{
  "balance_bias": false,
  "lr_router": 0.000709,
  "norm_eps": 1e-05,
  "rope_fraction": 1.0,
  "init": "normal",
  "lr_head": 0.00288,
  "steps": 4695
}
Below are experts of layer 8 (counted from 0) of a mixture-of-experts language model. Rows are named router (the router's row for the expert), gate (a neuron's input weights, with its number), up (a neuron's input weights, with its number) and show model dimensions 0-79. Each number is 500 + 40 x the weight over its row's rms, rounded and kept within 0 to 999. Numbers have three digits each.
After each expert's rows: a language model's description of what the expert responds to; "gets" lists some tokens that make up at least twice as much of what it gets as of all text. This comes from a sample of Wikipedia text that the model never trained on. Tokens count by the router's weight.

# expert 50
router:498426424489440510510514526543498436529492435519520493382499452463484503479480494515475535474490524504500462435442418496521430523498524546423449458553456605425507447471578597540530439470533509510462548480509390484455536517550479513503516480
gate0:535530431518586438452464534507569486477527497492508488489558440460483520504533489572501550469464444499486433550457519522509499463478507492478521545417495475575469461482574526502480485501521509482489506507549494491474504491457464494578499497
up0:477517474418507518542517544520583503460581455507479433507491473503474570601469505420414539490458457500481463572511499527601492519552454483480527509493440505554473495559502475535472517438447442517478441616476419522524487458541518494554432486
It responds to: Hyphens and quantifiers
gets: "-", "other ", "several ", "American ", "two ", "ic "

# expert 33
router:465485496449449517479514487540530542509454480514552447509558501462481434466457460508487565466523571472548528530512454524479441515485553565516441473509508518462537431457507508449516494493512471518564501461564450482495493505451468515477608484
gate0:385478433476501537493492492466544484530455518558545526491554450502502487501436523518447558501521537565603525524500476454538489463515417463546479509473456474465477526552577549467470535571523465397519482484495515483500462477397534468509480563
up0:494516545483539545508546540487516476509455482546472491529501425459475535542496565454458530526444548575512517544469546517525493491527524384548498518458507520410514552495473441512446513563482458491506504462430491532463473517466497476534470543
It responds to: Table cell separators
gets: "| ", "\n", "|", "Cup ", "War ", "; "

# expert 2
router:480429459505480562449490512500464498536429481509530467498505474476501497469518517429460528473499544480491510475488516531548478491469534540447395488512524565483518461467539550485517477501519497500478580466560429437496514578509448530502538530
gate0:477514560491484534527498460527439533480523453523499532470501516489455402562459540531485505503573461501435571518511492523559496479530580474471510498527516401404457480549476532542540500549461568414463516503582505453545536534492506446564487516
up0:611506579502472442576513491563435483589503531494569436478546486461496462431520479535461499474480426489521504471454496551493488491502522541557529479443526486468436501497471512550497546518514543497534575526492529472567551487538500404542433493
It responds to: Achievement verbs, name initials
gets: "as ", "of ", "by ", "J", "D", "K"

# expert 36
router:483438523478428524462507539521464509505530416492504490485553452459447435498472445529452495416493499509505490476509445491509484485553511551477491457527503549489478468456484545531521510496499548544503469488598489458457516516507465498457541545
gate0:458540575480486505479576523516478492556458412433517476557527506555581551484493560529536498487491501481539561537511525445526453559491515528433529488553535448498526558425507523456405540466473453476529533479495423487570541476446486497460495495
up0:545471492528493544496441514418545537475562503479459473463523542510517503576452566559496534514487509497481493398473514460493614472399507474566363446429529559513508487517513520533591567515523498465472457454466562530476492519575523539481522540
It responds to: Table bars, coordinate decimals
gets: "| ", "|", "; ", "re", ".", "h"

# expert 46
router:496511438472453560454512513506452496513466519482516489486532409464484493501528429508454481486540591407526508532504483531516488485477517501498516420510498508470526506510547503490568455514541474515449518500599503502483523518504509511416547520
gate0:444501481474527479463484460503504469503529465472458464451459449565438550546474507500487454487460542557463467571404399564511509512555455428470546584476523491545496488435462523402483552488530487461503459535558429460462538480492548523565443520
up0:507473584461529479468481477529453458514495467531453520516607511522456503519498519479549494504519538497554520513546565477587448485482505517432487503513499520556582519543516497512501450527540428553501473559470540515516586496415463517530518491
It responds to: Prepositions at, to, from
gets: "to ", "at ", "from ", "200", "for ", "during "

# expert 51
router:466450502541455528477525500454464398520492450452539427480540446449431466523491398542468462472551460442537601474528403508569529456477539569504499439505451527493504480489516558545531460465498530470496523506541411498461511491515465518470539524
gate0:533526480505486498514449498562518460563472512412503522524441531501483584536553501559485513511580454423534553423409539464516526471516500491479506513489479533507499590594494474534590506438471478568475553536482450450529540493526530516528556513
up0:540554541492531459548507417505511464461541486541532538428540482468458469540529459525563498487518509550497524536521535577532492537495530545456499450497527457455446496471571508462546490475508515578438550476513565485542446459555563506425508535
It responds to: Don and quantifiers
gets: ") ", " ", "on ", "all ", "one ", "both "

# expert 21
router:507487459535477569462538461522450521508468480492550483446550475511413422493454434484491521471532503513494542410466423556512481554453540560512446468483415494473527405482517598549501518532537551544507517474540436487438483547479412503532500516
gate0:547526558555525510506406468495488523556482445446523578490590446455490481432450458507553426496435551521536519414546473460460506506500502508448540442532516487472515513467486518528486470500506560524498501465472555478466520500477516534482473570
up0:534541513510525487491427465482534494445526469567526568543524530494468483483508397453527501491466506541505487463500504488476579412546471563530528492482530549492462561509490535501473570554491502599426478483458504485409474420532482375537486517
It responds to: Passive auxiliaries and verbs
gets: "was ", "is ", "were ", "be ", "are ", "been "

# expert 24
router:499467496471486569440491552533455510520460464476522501456581448491492476406471475487433515471557516443527486475487431514529446555438503513439433508530498542480486444424533502476569489422545515482461588471550488445474493571525441533491542554
gate0:525534455421470510529496503454482473506506491534463489464426577550429556501483514526487569556466553448423507470456531508427478525448472594476490522539484431498485500510500442482506517467509519475568457525495544490505475557552506471471572428
up0:539592505463459558497514458463488508479586504445501490506503491467490471522541530534491545516500458519517544511472423577539474474475518525556466547511436483513492530512505409463527478489511404460472483473545568553604472472537511562516528470
It responds to: Articles and possessives
gets: "a ", "his ", "was ", "an ", "He ", "this "

# expert 27
router:465492484520482586445498509536456479476534509442483505473544418496466519460459507476541499444479563480573509423479488516534465562502578515507451430543513560474563451431506532512540477491518555477468525473544482465457526529454416498513584488
gate0:527446528540490546518470462435483480449472518445455535472531474458449500511472505492460482489467518549448489418477586517520474548485516450496468461539522552503505499474493439502564523542449507474523522532582471493561503555538455520485515528
up0:478494536520499601486507525481510520460477465469433508539528536470528481506516487512474443486499542497494492547494436569458503576590503506505547492483516561428515446543512487496448445523416540505495576509458488489533539540512514525448514510
It responds to: Commas in lists
gets: ", ", "), ", "between ", "called ", "', ", "s"

# expert 48
router:482481493451443553486516536539470442503537518488534505468550538498508450465459399507505484478536552475571487479478462531525478518480567499464473486519489497412516526494508507507468447465470547511472568450535462464495553547477487555476547519
gate0:496467549451530540487577483419449531426554404490501504459506522513466496501490507563507509501543516500504572452516510598463543500516447478510410458468535501476439520492468454511528474471507547476481514505525482486457468593475561471484502431
up0:442475505559500516555532533459450498510489564550464546505474522443508528491466422577563545494606522590551553514487504487536523473475507442478457445560496481503543457536490502523559471496506459507471538458491495502541437502495532439502451492
It responds to: Line breaks, prefixes
gets: "\n", "N ", "before ", "\n  ", "inter", "trans"

# expert 26
router:504494482483447523483491594575486486504481465501513489464555488480449451514444457478506501437537553439546521505475423536489473528533561524452469413565468471450503479437536552546541542480524525486481528443547488472476525520474465507446530509
gate0:502486509495466540487548513429478529383495492484377462492498473514548489580461442510474506460473552561491485509440436504522458493519471434511494539542384418487486543546426488497630470520529546435528452522559491509526495476458545498466504505
up0:487449480456451538505436540496542501514530500522497492375570521494562539482511502469460494483492433514546539478549507508489373442451471539505467557466504511460470525492449503458486501519494526468484498534485459486532491527495429509529475482
It responds to: Opening parentheses
gets: "(", "| ", "=", ", ", "\" ", "one "

# expert 20
router:442495497409454512484467519497445503492487483500541489476543470511495454452458474427528528476529544479498519505468533504507428523527558518524430492539479518501599504464553595515593418469494493496428584513520483493442553520465452485476578487
gate0:518416456435524427524522558553518502460509499529549459476529544482546526514453523486526442528499462479563494546415537503519434485499564537546497511423502491508514423553504540489508472514484489496543478524487557529485550526485469551425500492
up0:527515611419598477466561496441552465565539490474518464503463467593587454527507533492438508582510447498442559559506528472522570533480425512491416481572435571425497559469491413593494501438501466477496421585553534454441516454522520466484457482
It responds to: Season dashes, colons
gets: "–", ":", "°", "===", "-", "; "

# expert 16
router:476457484548499516480484588510455411525439476494525438465551475462466487460483451466526530453483554463477467456499466513550486528523555605411488485513481538442484456469569528548541501493548516454485540519488477533477486535507480546442523483
gate0:468437556492481460571502504473491453413457505495538544477520496517489469526519510453557463557545472488429550464494531464450451475449474528470571504509535519492505546430529517488512474539482460429538473466524446566542506464439543497506489550
up0:511556546569517447451498489545486474569474521481487480441525500501499558452455519474477499555468466593513491439479477509497555475484447522466505564463537463497601467528524477494415485451493470537515526535543508489459455495575487467578491502
It responds to: Predicate adjectives and quantifiers
gets: "3 ", "more ", "4 ", "first ", "2 ", "5 "

# expert 6
router:498437493510465553475450533542467510478493417492592465444546488453522441432458503504482501490476552453535533476512461474517431524495592533497516459475457516472518478456523574506546488475508534532446519457551522525529530528417469477426584516
gate0:465503525552525457456470501478450550464509494468525468482489516498515447418428529541528510526553469393500554549497484540522482487447545522536484560478540485465515505523453460543534460543525478484460416555520518452488491487448517506485508451
up0:446457495543444516501502524495554524554463494470473576522473459522477536483501463455523441452411488493432460422539566467403498495514435454513489533482453474536499410478491566480497501478406546458530427481526529544471557538493563524565506427
It responds to: Section breaks, capital abbreviations
gets: "\n\n", "L", "T", "H", "B", "G"

# expert 10
router:482472391469461571413504544475515457547494531523515527458601517531352503482446497505450535527498586472512517461510485497491463544431573520446494459526463535464548504460548551521533487505572544513450478418560467464495500470538516546483552538
gate0:520444454476488559469472473489455453569501563442547549485576530531459501541503497481430472483522520547545564489459571500475460496494463460529471475488517471517558509495494490514550517497593540463435431503517509469513505547423483513492509542
up0:553509501493578436464466497512425427525502497552523470548492493547615477501484448586449499450485431376464506502517518485523513544457437473482503498501593458493557521483521460533456485435411482518512464528462572514473504476522492517500472516
It responds to: Headings and list structure
gets: "==", ")", "== ", "|", "===", "=== "

# expert 54
router:472473436442444527494457553548467483532466454430491468446535486477429428436520452517521497462512508492527437423500466544527518567442563552473489509537471526493452429467529573547532442434479526514446509500543522487415568512461469527453538503
gate0:555504453583526538493492534469500535503606482466520414492443462500493467445505533469504533462516448511453512501548484485550537543478543510435566458486466482488524492495511552392436564483415456485460497572507520462573517542528446472555542450
up0:517513488492489426457478518524477533491524504505467462542492493495518495500493502514544484545450500535486508482450480511540526475466540572503531466470486449476512541503513528475423526527485432526457487534545596489527560510541513458486537437
It responds to: Commas and modal verbs
gets: ", ", "to ", "would ", "), ", "can ", "will "

# expert 1
router:449511417472495510455523560486442460477460482493571471481596452463445484425524485501535520456529501475521520468518517495467497543459530484437427441558434540484529512442525506496507457433563493472450522421551484468550514491471509539510550497
gate0:481567428557475456488528518538499508456505539472503507524536457481435484496504521573517420479558495467468452552463531473387481480481498537503453475464543435504504521551505464497511477495554496456482549516483475535529510570534479559565541432
up0:502489477539505496507483422529543523542501490506459546594490508468463445480471544572517495486488534546556403519523487537470529478482446560515500534549547491526541547494478503469492482575446420465442514554457552507536484460491509581488489479
It responds to: Table and section starts
gets: "In ", "s", "known ", "September ", "December ", "April "

# expert 32
router:475502507473401553522520526543413454546455474523544492502468475518472507460461464477501508468517480535515513493486448508482541519442509526475467464541542487461526458503479504523515495486547536511525545501540436479461480616453443521497552532
gate0:547545478534499461480525492512504499503428434520540447531528476601572507554513485438480542496522490547437485560492512566493437481559468471578521516456498523536488439512485513461544476546459475518427535479479543539504438524460604468468467490
up0:510423461497476488513480533561494454469430497440549460471509523533477544486510586476502444483500566488420493484447463486534487502527473465478488476519481556578502521475492472442540542560545551458458482415479550497416518516503584541560554523
It responds to: Section breaks, headings
gets: "\n\n", "\n", "as ", "= ", ". ", ": "

# expert 34
router:540464403481517568448477500509474406488527443483506490500533493389513462459496468469458529443532554508557488475472429480532505581456608514516409441573492537471501465527561554498476464480508505541476560435563486516441507544490454477433529554
gate0:397468447495475501498467439531484440438545473488515498440495503475494477512462507454474481494448531523498466443536556530543549544545485460535512546528538552562514499519537513501467478512517468568468592505541495521443502543579465463536466588
up0:498539536456479467485531576455555502610452528521531502514470505513592513529548464487482478446478448461455500524545521545471541530468528524560510484551532546515515526464496543442572455483488495538534484456521474420530439557464449516511455496
It responds to: Colons and approximators
gets: ": ", "about ", "-", "): ", "other ", "top "